python train.py --n_layer=8 --d_model=256 --n_experts=80 --experts_per_token=2 --d_expert=256 --d_shared_expert=0 --activation="swiglu" --moe_layers=[2, 3, 4, 5, 6, 7] --router_score="sigmoid" --normalize_top_k=false --routed_scale=1.0 --balance_loss=0.00456 --balance_bias=false --init_std_router=0.0133 --lr_router=0.00111 --vocab_size=16384 --norm="rmsnorm" --norm_eps=1e-06 --tie_embeddings=true --optimizer="soap_variant" --lr=0.00596 --beta1=0.95 --beta2=0.95 --grad_clip=1.0 --batch_tokens=131072 --seq_len=1024 --train_tokens=480900000 --steps=3669 --dataset="wikipedia_en"
Below are experts of layer 2 (counted from 0) of a mixture-of-experts language model. Rows are named router (the router's row for the expert) and show model dimensions 0-63. Each number is 50 + 12 x the weight over its row's rms, rounded and kept within 0 to 99.
After each expert's rows: "gets" lists some tokens that make up at least twice as much of what it gets as of all text; "mostly gets" lists some tokens that are sent to it at least half of the time. This comes from a sample of Wikipedia text that the model never trained on. Tokens count by the router's weight.

# expert 48
router:54 46 41 57 39 63 44 58 34 32 24 63 54 52 22 42 26 53 60 48 66 29 26 24 62 40 47 50 44 55 64 50 56 46 41 43 34 44 50 64 44 67 36 61 47 56 60 75 40 48 71 61 44 38 43 46 47 62 37 43 59 49 55 61
gets: " two", " one", " three", " other", " all", " four"
mostly gets: " two", " one", " first", " other", " all", " more"

# expert 13
router:48 56 34 78 27 71 56 64 26 44 27 79 31 39 30 40 41 56 40 48 57 32 33 37 48 46 55 52 50 77 36 35 67 45 33 51 52 34 52 69 40 56 38 78 44 66 58 63 41 63 60 72 46 49 53 57 48 59 32 49 49 31 57 39
gets: " | ", " |", ";", " and", " |  |", ","
mostly gets: " chang", " How", " merg", " (b.", " country.", " JP"

# expert 77
router:47 57 35 78 28 70 58 64 23 42 26 78 34 43 31 39 40 54 39 48 58 34 32 36 48 44 55 52 50 78 35 34 66 41 31 50 51 35 47 71 42 55 38 77 40 68 59 64 43 62 60 72 44 47 53 58 47 61 31 49 47 31 57 40
gets: " |", ") |", "1", "3", "21", " | "
mostly gets: " | The", " Mic", " St.", " | March ", " attacks", " Col"

# expert 43
router:49 47 39 67 43 50 70 53 10 47 36 69 57 58 56 31 61 50 60 42 55 44 59 31 74 44 35 74 40 62 66 34 58 33 50 41 46 19 68 55 36 39 46 59 47 63 53 59 42 73 47 47 55 45 42 43 48 46 27 48 66 62 69 46
gets: "014", "006", "016", "012", "015", "021"
mostly gets: "013", "014", "006", "021", "015", "012"

# expert 15
router:49 60 35 76 29 70 56 60 26 45 29 78 34 39 30 40 40 58 38 47 57 33 32 37 48 46 55 53 50 77 40 34 69 43 32 48 52 33 48 69 42 55 37 78 42 67 57 67 42 63 60 71 45 47 55 57 47 60 31 49 48 32 59 40
gets: " |", " in", "2", " He", " K", " to"
mostly gets: "andidate | Votes |", "During", " He", " crowd", " In the", " During"

# expert 52
router:86 75 27 66 19 87 89 46 60 15 53 68 56 46 61 39 38 61 44 59 54 35 50 61 55 47 52 60 73 56 61 36 50 40 39 48 49 17 60 45 42 50 30 56 46 41 64 64 43 54 43 43 68 34 46 60 52 48 28 51 52 63 57 40
gets: "\n\n", "\n", " The", "==", "=", "==="
mostly gets: "Scientific classification", " US ", "- J", "|  | Liberal Democrat", "- Species", "oss | "

# expert 3
router:54 52 40 62 31 51 64 62 41 59 42 70 52 57 59 32 39 51 58 50 67 45 64 46 65 56 54 55 42 62 57 31 57 55 33 35 21 44 40 52 59 57 31 55 41 57 36 77 46 70 62 55 49 56 42 46 45 38 37 47 55 67 53 39
gets: "ly", "y", "ed", "ary", "ive", "ally"
mostly gets: "ly", "ely", "ious", "ically", "less", "ful"

# expert 9
router:56 48 49 64 33 47 53 58 33 39 37 91 39 42 47 17 35 65 45 53 66 22 53 49 47 30 55 56 39 68 52 62 39 60 10 43 42 34 59 41 50 76 30 57 46 60 38 48 35 73 51 61 30 43 70 63 47 51 36 82 68 49 53 33
gets: "a", "i", "ia", "o", "ra", "u"
mostly gets: "i", "a", "ra", "ia", "ana", "ara"

# expert 44
router:53 44 42 67 30 53 58 55 31 49 48 80 49 38 49 35 34 40 27 72 48 53 60 49 51 46 40 47 51 53 46 44 51 44 38 45 61 43 63 52 49 43 51 51 53 70 37 87 49 47 50 49 38 52 58 68 37 67 18 38 65 54 75 51
gets: "ation", "ate", "ated", "al", "ent", "ations"
mostly gets: "ation", "ate", "ating", "ated", "ator", "ations"

# expert 58
router:53 43 38 55 35 50 63 62 36 47 29 60 31 70 61 52 48 48 51 67 77 25 31 19 54 43 47 53 43 48 38 04 49 51 48 43 57 26 42 57 48 53 57 63 39 62 47 55 35 63 61 51 42 25 47 49 63 56 50 49 62 33 55 39
gets: "\"", "or", "'", "\".", "\" (", "\","
mostly gets: "\"", "'", "or", "\".", "\" (", "\","

# expert 47
router:59 57 30 56 45 66 48 73 34 38 38 57 42 43 49 38 56 62 46 71 47 52 54 48 49 28 61 62 38 63 67 57 50 38 38 53 65 40 67 60 22 43 45 56 38 62 59 55 42 84 48 57 37 28 60 55 54 59 56 56 37 64 42 51
gets: "s", "ing", "es", "ed", "ers", "er"
mostly gets: "s", "ing", "es", "ers", "es and", "s and"

# expert 40
router:72 39 44 74 16 57 76 62 37 44 32 84 59 36 33 40 46 50 54 37 60 43 36 44 47 60 59 38 48 54 45 27 36 54 41 51 55 48 69 59 30 58 61 62 33 51 51 67 29 68 82 45 68 65 45 48 41 52 40 63 73 34 49 59
gets: ".", ").", "s.", "\".", "es.", "a."
mostly gets: ").", "s.", "\".", "es.", "ing.", "a."

# expert 29
router:48 38 62 69 35 60 66 75 38 47 38 67 50 27 62 31 35 58 47 63 37 55 52 42 43 30 73 65 51 72 48 53 47 50 34 66 38 35 55 43 36 53 45 56 57 55 53 62 49 52 56 53 52 60 70 37 37 51 46 49 67 51 73 51
gets: "ian", "ical", "ang", "ual", "ong", "ic"
mostly gets: "ian", "ual", "ular", "ological", "atic", "ional"

# expert 56
router:62 56 61 70 51 74 67 48 16 29 36 70 32 48 64 44 51 60 46 73 58 45 55 52 47 51 61 42 59 67 57 53 50 41 36 64 58 01 58 40 33 67 21 49 36 60 34 85 37 76 47 43 58 59 59 51 46 47 49 58 57 35 43 36
gets: "\n", "| ", "|", " |", "|  |", "| Party"
mostly gets: "| ", "\n", "|", "|  |", "|---|---|---|---|---|", "|---|---|---|---|"

# expert 54
router:64 56 30 69 35 73 54 62 29 53 42 81 34 59 61 48 41 49 58 57 59 33 59 46 46 63 63 47 69 69 54 21 37 52 39 42 73 48 57 40 35 48 13 57 50 76 61 49 57 81 49 57 70 44 68 50 26 49 42 69 70 33 39 39
gets: "z", "le", "k", "re", "ie", " de"
mostly gets: "ie", "é", "re", "z", "ó", "ze"

# expert 18
router:49 44 39 68 42 62 59 54 20 44 34 59 24 42 49 34 50 64 42 51 59 24 58 55 41 37 38 75 52 60 55 30 48 47 33 60 56 52 56 67 28 49 45 42 31 51 46 54 21 59 62 47 44 45 56 67 27 60 38 54 49 41 54 63
gets: ".", "s.", " \"", "m.", " On", "- Genus"
mostly gets: ".", "m.", "- Genus"

# expert 63
router:52 53 44 76 55 79 60 48 38 47 32 75 38 28 67 47 57 56 37 54 51 31 34 54 48 38 69 57 40 96 54 50 34 49 51 43 40 42 46 59 40 38 48 59 44 61 61 55 49 56 52 47 44 37 63 46 62 41 40 48 53 32 54 33
gets: "ar", "en", "an", "im", "w", "em"
mostly gets: "en", "ar", "w", "em", "im", "an"

# expert 53
router:47 62 62 64 31 74 53 58 07 39 42 62 26 47 59 42 27 54 49 59 59 43 44 58 50 35 47 50 71 58 44 46 57 50 51 59 51 09 42 66 33 42 37 82 53 50 57 49 52 48 61 61 54 50 40 56 49 43 38 59 46 57 63 30
gets: " | ", "0", "; ", ") | ", " |  | ", ": "
mostly gets: " | ", "% | ", " |  |  | ", " |  | ", "°N ", "″N "

# expert 71
router:36 51 56 60 31 58 66 69 40 53 11 68 35 56 55 38 45 35 43 60 57 29 46 40 58 48 59 63 49 61 45 28 62 36 38 53 59 33 65 38 20 47 31 64 55 53 47 65 39 54 69 64 35 38 64 52 57 52 44 36 51 56 58 43
gets: " a", " A", " an", ", a", " of a", " in a"
mostly gets: " a", ", a", " an", " A", " of a", " in a"

# expert 73
router:68 38 29 66 48 49 62 64 22 30 33 72 61 53 57 31 58 56 52 62 58 60 35 47 64 48 48 38 40 61 61 56 34 49 46 66 51 29 52 75 38 38 55 64 22 53 51 70 61 65 50 42 51 37 52 75 41 49 61 67 55 55 47 53
gets: "\n\n", "==", "===", "\n", "The", " ="
mostly gets: "\n\n", "===", "==", "The", " =", "===="

# expert 66
router:61 52 49 73 34 62 34 51 51 43 17 64 49 69 60 32 29 52 50 39 49 38 58 61 72 53 67 69 57 80 57 61 56 47 29 61 34 33 60 70 31 62 41 57 44 62 38 80 52 57 58 48 59 39 31 57 51 56 19 65 65 40 55 45
gets: " of", " South", " North", " West", " East", " New"
mostly gets: " County", " South", " City", " West", " East", " River"

# expert 12
router:47 57 34 78 28 69 57 62 23 46 28 81 35 40 29 39 41 57 40 47 59 34 35 37 48 45 56 53 47 77 37 36 66 42 32 49 51 34 49 71 40 55 37 77 43 67 57 63 43 63 60 72 44 48 55 57 48 61 30 48 49 31 58 40
gets: ", ", " (", " | ", "; ", " are", "1"
mostly gets: " log", "- Family:", "926", " concern", " Sar", " available"

# expert 1
router:68 44 54 77 40 63 68 49 02 31 33 65 36 52 38 35 38 50 39 45 53 32 48 46 55 30 47 47 53 61 51 35 51 47 35 46 63 33 56 66 38 47 51 72 38 69 39 55 56 49 53 70 40 45 52 51 48 57 37 69 59 42 66 35
gets: "1", "2", ", ", "–", " May ", " January "
mostly gets: " June ", " May ", " January ", " December ", " April ", " July "

# expert 33
router:71 43 41 76 26 47 55 48 37 49 36 61 49 58 42 43 43 39 35 60 60 66 32 63 67 53 50 35 56 67 63 29 60 26 41 45 47 50 65 62 49 55 64 53 59 67 67 90 33 46 64 37 45 62 70 58 44 62 40 61 47 53 50 55
gets: "ion", "ions", "ist", "act", "ect", "ort"
mostly gets: " Con", " con", " sub", "ect", "act", " port"

# expert 25
router:49 58 34 77 29 69 57 63 23 43 27 81 31 41 33 39 40 57 39 48 61 34 32 37 48 45 55 51 48 76 37 36 67 43 32 50 52 36 49 72 42 55 37 77 43 67 56 63 43 63 61 71 45 48 54 58 48 61 32 47 48 32 59 42
gets: ", the", ".", " the", " in ", " and the", " |"
mostly gets: " % | ±% |", "s, the", " | GD | Pts", ", India", ", the", " | Yes"

# expert 14
router:57 51 46 64 35 69 53 57 42 49 29 67 47 52 37 34 24 50 66 49 44 54 60 49 48 56 54 50 79 65 62 30 32 65 30 48 33 43 65 30 35 27 29 66 51 55 40 54 54 64 73 47 43 66 75 52 45 39 29 62 68 71 45 51
gets: "on", "ul", "ard", "ost", "ear", "um"
mostly gets: "our", "ear", " Fair", "ost", "auc", "air"

# expert 65
router:54 50 46 74 35 64 59 53 39 52 42 80 49 53 56 46 39 79 55 50 53 23 66 29 56 30 44 65 38 53 47 49 40 51 37 66 64 42 56 53 35 67 45 57 48 83 28 50 61 57 82 63 39 49 53 69 39 43 63 81 44 39 52 27
gets: "am", "ir", "ab", "ak", "j", "ah"
mostly gets: "ab", "ah", "ak", "ir", "am", " Kh"

# expert 28
router:40 51 58 58 36 56 67 60 41 55 39 67 47 54 42 34 62 47 51 65 63 50 56 21 37 49 43 34 48 66 73 43 52 52 51 56 49 45 50 65 54 64 24 68 45 57 46 57 37 39 37 39 40 61 41 66 41 58 46 41 67 56 71 45
gets: "ill", "ain", "age", "ide", "ace", "ail"
mostly gets: "ain", "age", "ill", "ace", "ide", "ail"

# expert 79
router:49 56 64 61 28 47 46 54 31 23 34 55 37 44 34 39 51 64 39 46 59 39 46 46 37 43 57 41 64 53 64 53 63 51 49 57 46 21 45 66 53 52 49 56 54 70 48 55 49 74 44 66 43 48 35 56 55 34 33 46 55 58 53 15
gets: ")", ") |", ") | ", "),", ").", ");"
mostly gets: ")", ") |", "),", ");", ") and", ") | "